From a checkpoint of a small mixture-of-experts model trained on Wikipedia.
Size: 9 layers, vocabulary 14776.
Below are experts of layer 5 (counted from 0) of a mixture-of-experts language model. Rows are named up (a neuron's input weights, with its number), down (a neuron's output weights, with its number) and show model dimensions 0-95. Each number is 500 + 40 x the weight over its row's rms, rounded and kept within 0 to 999. Numbers have three digits each.
Before each expert's rows: a language model's description of what the expert responds to. This comes from a sample of Wikipedia text that the model never trained on.

# expert 21
What it handles: Fragments of romanized Chinese, Korean and Japanese names and raw bytes of CJK or Thai script, such as Y-ong, Chen Yu-hsuan, Jin, Hong.
up5:486531467515508502522488529475480600524501463506533520487420536595462546540560446521550559489535557524592541558506507491485499594438504494469475437501494550557468510483492463524595468514507499499478467487511479437520474523511446507412473538452477475566538497458553472482530502502561556491
down5:410529507493515529483520501457462520505517480501556532533459472540494505483496456514576566533539529453574541426520548420553478546492517509480437567448506492539471511553508460524447513418519491469525501459513500446520409561530479455459425525492485528569469522458501484472495494446578569497
up6:457533460518520488559503462489479537470500524534533465533582496499503485506522475555526436522526471576521526553490592521503475466474541496422465475527516570526542498384525443512497529542447542504526546438475558426527461533518516473541529487517484511569486576492542459487552473442541542569
down6:535548550508477525473478453517467456462510490479455481461464517479518456516576526466473564415571450481428474508531485490540522472439500519549465498522527486526462522504484502509507374435542391539529506577475514456557480468534496509516586537471535468487531514575509465508428511535509464495
up7:458501492545506528521505492613522509475476528541478456474466546497459432504568499503496422493499492464571535464546570508472538510438550480500464522486498540492475534499467422575502508479522526548576528570465507541496547492541536449453483528492519515648529503567475513520527520461504545540
down7:553553461513434505534545495446476538501502501575530549523515491453470486538521477503575457449462411501448510567540510557489397545515461488446450478502547412442526521476550527453583461455554511549543478474449533460485564461489471520497495438493476511541540504484554488535504495512459498502

# expert 46
What it handles: Verbs and words that take a following preposition, such as due, replaced, covered, favour, plus some table separators and commas.
up0:507450514600485528463527479463465563427483477597595469509536515541527486480536478485535539445559464466475612433539492460493488536443501539540470566535494526538497466524554474542418450455496445480513486494502501538536546491498446479459475469502510413491485508463511508522467548488499461472
down0:489505443484495559509464515536487387476540516452529409510474490497552448499505516503415491529413503553476490485494512486553506509564415476526494425483538443482602465462513483508481432461587490426513496547499458469517483482538499547526503483537498502501520545483536489543492480478420526567
up1:443476531422436515489506455525544478468479553497510495547380461477446561471494506530537463510543505453517552455496496537407471566500434563489501515450517504495503540524449520488520532559549504516436476458515427419530549505532470566539505502563472549547442511514476474429508505506480524490
down1:512465522495488544443492510569488510456463515443539493469443589488490492476553550574508507518543546545593443520528480485476491500538547515570519500493581467448450547469560537575474521466506576501482489500489551503518486585475547509441518581462504527526469502522443444512535505516490444569
up2:510540540497456451516538455517540561559517483539505496550386510567555541555512493455545462480457477494510591453535526540516472529499600517529539551523517518505446513495489460539552464476590485488478507463535479543519541553515473476487519499492529470479552469408457444458498539532582509510
down2:518502486401511481451494563585473591455456447493525494469421478534492508534511509525481491497503517567512474515500523471504551534600470513531496513526529418447486508451523487568486524564501523485514453477533439510542471544487535454448399563513547488516453510518556499579536505460495472451

# expert 29
What it handles: First names or their first pieces starting a person's name in lists of people, casts and rosters, such as Chris, Paul, Michael, Kevin.
up4:480503427461525543566603509550482598456463494538455476543494513503522493583512555510477462448497482516498526544435516475465460431522520403499497570442528465515518418455558508513508451550484461515534531563564480518497513516493536482483492501467499482605526483501489542438500477459503480493
down4:517495555477499543438501490508447580513528496487442496535408495549509497526462539522531549469515475502509403527342504463505520495519484486514434487454447475474453579464538530490528510476496449557492498472499492491520532484494504526473468468494468430441462591495534521520416557501544497469
up5:514532563479488503545498471462549522550540508400553504464499593476475536570523507548497509505550534469473436565505532527465486476404499497527476477516478506569498536535453480562533458505508544496436490532536552509403511552486522453504513552509381551548499481522481562522494504526532465521
down5:545476535497480447450445530494533551502522468458563541519498514539535457577462525538495604518508526461448461503543503540492517511375437510502486503467525445522528503504504505434519499522563504495469417545526501560501572528519445497566528564496454568555489542491443559471497499537499470545
up6:459465519448560491462562558478459480579427580556524514492520465537494525488485502512438505530511540473520518496526566401566503480441502430521466605457522538500536500504492480477524530503472500483502480504475549448533470490498493386510476484477464537520520488525523474593523495577468510427
down6:525508464472507550440546516476386485488563523514483465462519538495534525482432572544471459552510551521550443542497512444504526486553536507484483475546434485434504498487494477570529468519465501506513536426431558453507501466589522466464512500527503487574516493529551424556483448539468458440

# expert 54
What it handles: Mid-word pieces and diacritic letters in Slavic, Turkish, Nordic and other non-English names, such as ö, š, ğ, ı, -ak, -ová.
up0:436506464490539460523540533457481548506509471483471501485473544495435492519475478589484526491482553490548530465514454498478555457517462455394505522556540496460546420465506464472532485502546456532578486491505519520422504527489479508522544497375543466537560495553525441563512438425484526493
down0:549503483528465551506487446475522404460473538474514480471552456449412581480444515507482508527518488419465538532553524525505536538424489536577490474458478558478479479505454584509503545518486518393530474508463496512511538554475475496453418491554482536479542488517469553470517532516464570469
up1:544498499473533521507475465480545502540457559517573498518511500503494425555529536491517499510453593447434480463471442481519490507410543480489553536530503485514485514527457553483418529488585505523468557449501450457579465489556461504522499496516543469536475452572480560580567483536438542499
down1:477469520451559451478536424485439581518470485552462483495404470464475481513484499512551526538559483500409453506515501541475586479515493490496489445538574497464513540584425513442449510487507529493426478487526472469532514478544603506540458505549502490565494502550478533549525491464532526482
up2:550543467524469419529465461535492552412427497490470520507518474580532536567581468574505483476515471508529606528471528492467487509443517530488568523479585487506468451494471486503516556551480503547522460541569461483487496499521506505442478493506467519482466367495529536477476504457474504524
down2:508537449504510480512484455572477604457505437467490505474510544549496499539435565516503509499464528435549440454476451452484524542459540500509454549524466484495436468450506515580528467493535449508440452478474468470531511444510505479507634476514566498462470539446575497497535512519478494562

# expert 4
What it handles: Digits and cells in pipe tables, list indentation, and mid-word pieces of long or foreign words, such as hem-or-rhage, univer-z-ita, effect-iveness.
up0:548519477537527538549473549519505482481519458539446534445442497452467508509501473528487481497497402568520478470494475470520497524511468563480511460479455582528529480458477514485433414503535524498545445507452467518464423513503505488513527548462510556597531409502522506490600518511453543406
down0:512532530482498441508512509498445543446447551574529516518490509423553531616500524507610481576491541544484492452563551485529536562533479535479442481505570524584527531460470448477507565545478541489500573505511521484495549495456452522528503485559476515479458492518517526470536453468511471545
up1:416488487528509509530517395512492547469474526531505519428525461468462495536533512533458524507468532487486542522520450549512555512516463442482458512449450464531518481456466414486521451533547425493551606523486441448517500460453514498448534523517543543428497481540522563497486585510515532419
down1:461499481531531480519471438532580468568494512475438464532559519442487488472558419457532478503543499512485557556527505525467472554479467586535554485488460432505483469499483495481567536461546451502455483499532413533471509480554426542487529544464496519505493533496415536466446406537505453508
up2:527522486501503550443491560501512520535539505470487471439472489373485533576488508459493517441467494440541482501498518613543550476509502468523520512483504493513440518510458520538540501514461509476437480455499510527507486505506501529426501456437606495483478525517424483367550492559511542526
down2:528464402547497490514528407537488538418471524491492477514533473446466475513458579520569555443501501580568498553513554529489510527509498523540495544455434501521547538481447518525494459453458537525532526518527542560564559537473448538525459558468411504496503496490478488529527491473461513572

# expert 25
What it handles: Infinitive "to" after a verb or noun phrase, modal verbs and object pronouns in narrative: to develop, could, would, him.
up2:506467489545477434498490434453591522465484478536480486488472597458471461460433485558445583456522441421502579560537459519468497477532501564478498506520517436530454434507510447477526482452560477534518577510526523509509478523539526564534542520526535494569540493495528512471519492537544451479
down2:497538481447534441521491490515484540440458487449467461492460492525555568425472524413568545517522450453458452528562518428482439523451492500472407464506488463476452516506535463482443467513504458476509527519508418445489539538543543530472470441521506513506514487502480549450463469617468477487
up3:504446546489422481488548464570481530506507463451508538518533478484499456535521506494512446514456467468550486549462529572476456519497444535458452490494554489459461398430508493493473549472521519471502502444524508552511498533540395510534554554475476532526520462564563544514418474448463416538
down3:503498413438539506524476435480480400502465439544523500502388527539487516518505580505449500484502528509499596462492521483537588516532490484519523489515411549474546495474503464475502565467494466519490545489490531482489479469514522491510430427418547535430478521543527574545479506514541509517
up4:492462494549533496449553451490557518546450447499483546516512529492392430521405500516499542430460423445499501518503533493522518510488533519462493544492421512448527493455439495531565526555496530527512552501479472491510477419558513589521511523438451511562440496527518446533463459475498537532
down4:536516539434496492510491489493488536504505488497471402513469469491493555468555485480500525516469586486519474543526487530504509533517539558468493528463549531441510494474423485429497490430480524532559569523537523565476490477470455483491535544475595503481565461508483409586399448476527465567

# expert 41
What it handles: Prepositions that a preceding verb or adjective calls for in narrative prose, such as convicted of, threatened with, result in, plus sentence-opening After, Despite.
up2:466510562541474518436509490504509556533532515546447509431493527509510463533543485502470555477484488432476546525432477472471445567515541535493499516459495478570482501479426414532631485505535535463517542464508509459483489517478547524476505525486519539498509471475480545544591555495373463488
down2:424492490500516448514528514489475473480520479506473458446490529591478443535439535451529461451590503496470492497453499465494550592518493536509439542460396513507496462501520455524515508509419475495460547391531518452481508451466484506494433498497508537461530518482561460543495489539435494411
up3:484523475530505507496521459465565497504508523603497507501542478451495535509556540497465521463469516569439554510489489561477483499572552498504527494490510464474519445506578443532460459602526499536547519432536554566499519526527521519478452449463545438522560455441554549398553498510495464514
down3:582531442526459482486454470514496460491438423474447520543493517512526518491525479402555521503481464498518500431444536433527520436493531620511548491557524512448466460467502465465517554518496451561455486515501483513543429477467508479507508480444503463494532463499536508554402477494494413527
up4:450485534444454524505540546489489523544480544511470590445479574528518542504520504488497510487561426533488601582442459468490543438453579585516508483481483503499469474490530489518561437522568504488496475503536550440488523502514532483523473517519513499552510500422559577500540439432506503477
down4:479491516522562532516557470523481458433499492515555537494487455477505457445536536567504478584527436482531485496503491524535492539513525369536472514493539580537521568524451497533485578530459462519549513524480538456466509516504548468425559409454506519470474498504489462526512561508586545533

# expert 37
What it handles: Pieces of British, American or Australian town and surname names, often in lists or tables: -ton, -ley, -ford, Richmond, Oak.
up5:498548525534442454491425455546483508445471517453445493419510476471496479474521510486493471479564530527505557456509543472440498539476457493423432487477501565569482603562496483530441434578507479518505514501450451555461497525493490502483464529519490523513485510568593512425529490555492559507
down5:509489533506422567516418427524502550503535559490523537479508446490462558504487476498373516540470551537536462484465548533506482521541495538452523487436472547470479538441503476485551485460540507513566485450487527522530476552468407515402465483533450501512494510505538480577445503540533468488
up6:516514481573506575513532522556497543455585514477419528486520532528448480574486528532498458448522452448499499428519545545457514577535527498496499533511493470471514547492547453479510493482509539496476545558529571481439552482530472558539592505458549481447571501541510419509504568515527462460
down6:484516494445475479576429474442516445491466475484503512485518458490541460437469509515420374583472562499552545475464429560471510456477457531510500469503511472477517467601472467483503494542518496489524478508490532562496502496558499445535513533489495462491548455507549412544589451488491502503
up7:475521454546557520552453552442545488465496422526474458491466451484537540492545450450541512555593482469545425448532540461501524553458496500489455507585549500519487519426512500505529524418497531471460392487519459468439442510525505545516453507480517482469498538487566571516480512485510470515
down7:492563480517550501480510503514560480488522487564505518488532501489547519469425484472525479490540392517506397506502521503518496498485503358543479494491449489562468521478544498520534520415527538485439474510598510501447483524506452554486529467420466524509521538412549501560503503520488437493

# expert 2
What it handles: Prepositions and commas linking institutions or places to named locations, like Archdiocese of, State of, Rockledge, Florida, near, de.
up2:499441448525496523463417473441523475492577467521505500476489552517452528415491471514533499522472483426553556512486544544488514489466467478573536486504530475511523493519464438481468474506492407485485501537568487509527563453604483506488543600557507504460531457490546564459527589468499519472
down2:574459494460470474447404483443472533566480476505462511447471501553521544469490466516550513569460546474525534558534519473515501447482432468448578437515548473499526549492446475476453519411425481506503486443496529494440515563548486497534504585482495455517452452533505516537459547498527461498
up3:475556448537491524530552476539534538512483464602476523481495538499529559484478520511511537504491499475459489466580422537438510474449501547460538564400526512512490490472511492535515532501475462521460433562525446506542471539514521564510568521484557532523460507516531470391497583549532451547
down3:414568473491538479503494457489512517457521549536545488532486517471512476492491475514529567412539464563520520510448515471520447531503530513464465465490492488536530509558461542454426441584495537466520534492505584516445410448556515416513506477523507540504566468512453469531484428547431523455
up4:503558468469518526453531469510459519538443479552572455445496537497485529452414557519497521562456482522529531497524434453469410490459562518474569507470567538513441507476560508507561495465535513530545443575497562414520543546519538514438502493485535505465532443472494512543530504541548494461
down4:550427454523484582486471573496485495505464549513479404523557509425482486558504552460523550508480559546480532566539522513544455481510438534430525435493480465536491499482491586509565477532523508507550488484456458550558457492500509588490493479469485466500513416531426513476476464505475474545